{
  "d_model": 384,
  "n_experts": 32,
  "experts_per_token": 2,
  "d_expert": 288,
  "balance_loss": 0.0025,
  "tie_embeddings": false,
  "batch_tokens": [131072, 262144, 524288, 1048576],
  "seq_len": 1024,
  "dataset": "wikipedia_en"
}
Below are experts of layer 7 (counted from 0) of a mixture-of-experts language model. Rows are named router (the router's row for the expert), gate (a neuron's input weights, with its number), up (a neuron's input weights, with its number) and show model dimensions 0-95. Each number is 500 + 50 x the weight over its row's rms, rounded and kept within 0 to 999. Numbers have three digits each.
After each expert's rows: a language model's description of what the expert responds to. This comes from a sample of Wikipedia text that the model never trained on.

# expert 26
router:455477521554496453585463580492476435607541438571452495472496467571552389377456476502579551520447489589542513540478452544532507502506467491535503555523478498513465477391514448443503581552526548420466485474482562504447538456623470467556401542550516598568414491465499477543500496564515566523
gate0:513447577481527467467603462557431398555473467549505373519444459483567535429484527528564487531417522493525427498602546442480459534535526484532447575480385438508576481485503540453485580409517524430492496512541491557442401530512385516536505551532449493486367453550450522553517536428464516481
up0:471515507621494501647461539572505474400515604475397471555563491494456537480538462654523452464475505490477521448572522509433443514513470497501368507575528446508513501555502401514533495460463564537516488625442550552567545591456589417454561475544560498504539487424388492400516515502574431485
What it handles: Linking words in running prose, mostly and, in, to, plus during, before, until, through, and sentence-initial In, After.

# expert 18
router:539506545497518517551484485516526467438560438512452483471453505488511613610477473493499497523498426588465472543429505562564541466470541469555584436461408540508465469444476419455511471513525590447423574559504563537439510547496552475541466510468539562459544464447500450462460501546430492546
gate0:472499492526472508567465426510461520477519370464508527545429450512483538485494442581452549541476434485477476466597532347580486597509435514522516456463463415409519482478466414527559524521449588481481545560520474383497551460493509563622541522501501510532541475560506402652456559431514558502
up0:499557462519524478520481492524480525614393429409469482477469483572502485501483430474539545461478438396482409539559454487482356500448524447477566539556520557587539466494513439447547397498501411534461484437505565442574525460572509581513561479455433544527496518396484536466442552478470463525
What it handles: Middle stems of long words after a prefix, plus is, are, may, must in descriptions, such as re-develop-ed, de-hydr-ation.

# expert 9
router:526541568539535546523441519494541443517518420518469504518425453505585529542433482511545533570416520581529475530517467558554496453479560570511481468610538478590476442474522419419527504526563541461454566516419582502506531506497544569580455540546563604490504412447582474423533565520422497455
gate0:519609547436531486487478503510472514516445496463531502560439500479549484564532619557466515509422542545449444514449498498563555567446596552475503485546489442504421485414508460458505470522462503427467486429428409464499519476522511460534512578456528416530509439475491581494560446438544500534
up0:443434475474623410468561512515551518453477473556543422511583591482576480500504538570507476514516473595510489499469463533479486505449529500513482579487558518508502485454408538556607400504541541520497459525524446574488423550518534558356484525486488500561513569617443442455565497561521431441
What it handles: Full stops, list-opening colons and auxiliary or main verbs after a subject, such as was, were, have been, announced.

# expert 12
router:556509437543551541520544468473526473488538457521458604516568432498582498497475419484484486583513483561399504451516472515501420555450539575383478516443535569512402420436491436491473529688597534592451502395518548602491522427506516510615520525555463553573504473517537403498460606595498468522
gate0:525542510520425483532466488435482491500482495513548437465544528492503559501421585495531431554556502493454487508401512612526485549502589542542464455427552435536559517478534480426499525574540554481486487467555401602437448477471516494495537432493563471559417540538503419575583477421525526551
up0:449556515507521509511454480576564522468513547443512491419484468529462444480540439491506486570505586468477600526557414429504513500490519422538447553552478498440584560534530488501576551509358444510565493435436580482491514566527520516603520486507424492479600465486499476437429431466514473414
What it handles: Short fragments inside rare surnames, and digits, decimal points and separators in statistics tables, such as Al-tim-ont, 197, 1.9.

# expert 11
router:519513507513504594594444487544576518528581468486432476469485498501566575547442480464508582521453536557473562510417446522505470518501546494487478499531473533460480433375469433510508562511578493379540521529470535503459506437550507469610491560478532615545449486518547472528561468558556555485
gate0:522403454447493471536425561461557484514518596635527557455510437538524369459505535519532501522503548472436523470484446398544567485464499594606533522548481517556446533588588427421569534570469580541458511486469492466416578457596542555565505481476559545486567509497494508582500557634562501477
up0:499431492414451420534414487430552441576436490605613562465451443546536432436478532518490499508472517426473502427477470420494563531479552506596496486505460502476448550567615360451560450515455510534483453509493533477460542505617542507624585523464542507522503560515463621532493519630533477452
What it handles: Past-tense career verbs and function words in biographies after he/she, e.g. returned, joined, graduated, released, his, him.

# expert 23
router:497523504585550498537535459535547448524563508503445536461493463558498479521526473499557483530450426523502527517471481534471531486489472530531582514550471523536577559489449392506548562723499527386545568485458503540440608482570576478511450563540499570552481450452477501516514485570536608469
gate0:573480579508477524491484425480561535492610447507451503506431484528571554515534490548412506456423508613539498514514500498600507542523530565487469417590384556489512481450431430413546455567494424422483527490487469480431596520560438488526517581558474570571477453436483497519487561579448412479
up0:516578478496604542533443493581468507593477464501425501543501559525454554460424549433523489489588525476499507560464504553470457523526454500495524566454539521514485515489510524508434573453571561553531522513522513546555420420499541478541522422410466471465479558571544473533504519465526512560
What it handles: Mid-word or word-final pieces of names and rare words, e.g. Harri(et), West(ph)al, Fassi(fer)n, plus dashes and closing parentheses in tables.

# expert 21
router:550563560551506463552480559465429478496551600538405445468501399478570532580511477471513496515424430561496489635473510553532473469438512525548508506537482525531429442492485405457510538549496510568529526603395507582476572463537534466502481519526472553581529481524513461518518510603519514533
gate0:523518583522536593513454566482491490485526518481533503461508490492412530551500458547522525628460438477479474506509551477394401439373473465439508522509551536444420464477492455497544554662537489512492554540416447488485524490530415510520431422518543504486496591460507493496472457395506501614
up0:505507544512497607478425514454472504484454507449653500438555515485429516505520504536483556567472441428508515446547546501448433457410433460481522510416594559492429465484471550491529603583507462541460556516511421481546557488475445485487418395508474503515487614497496443461447469406516444563
What it handles: Line breaks ending list items or table headers, sentence-final periods followed by a space, and contrast words like but, however, although.

# expert 7
router:562528495590493568557519527519549479485522507494397535521552445485513502445496489496544438552450407587470483556544476441570490515447559568507537532607491552474457364474448469479460523662473567244471486435410525465473488473511481421569454519527463497492458494552494437516517543484523500546
gate0:472498538524513562442468448525594457468502453488406620443464504519512485539462383527485502533524517533529422601494513485507443537561506503575496604499495534482436551463459509561481441578540487542474580397466516492438437503509483475476450528407626522455538580487483532553451465494556499538
up0:469535481514522501537435619458427521518498465457498392524564428494493518486553549459540492490449528497461551441463447486485560528498442544530484482509525444481542478441540468436516560422495430502582466510554484487536529513541525589527479505572436559515513551491457412375581515554442473444
What it handles: Opening pieces of proper names, mostly capital letters or short capitalised fragments like St, Th, Mr, and the piece right after an initial capital.

# expert 4
router:471586425555579578464479587526530503521517522508399514426484480476538449539452471533509586504460429530469502575473488533475492477476527495499487434482390532466478460458484502478422542529560505357535541524438574497461520426528545573548506476516457532564481407510526444521576539574451549488
gate0:433562437487507600478501540540407451569572423553589510467515508607580499520486471505510534541538437426501482382554562549524483559544463525509552488474595574510506595499503503484489562523517529462500514394497429504509491572519480441458368462513537458482550549542461496489472582455501536458
up0:510533515521524538492547505507536436410541535587488517512552486556521411436536679493514535429540575469591414511460531532436368500491549491484585506458481573516498490457474563532489516544555445519503388486612417536517497489545509574517405535464500401598504378561525450501494410580466516524
What it handles: Commas, closing quotes, parentheses and dashes ending a clause or list item, plus date words and years after "In", e.g. January, later.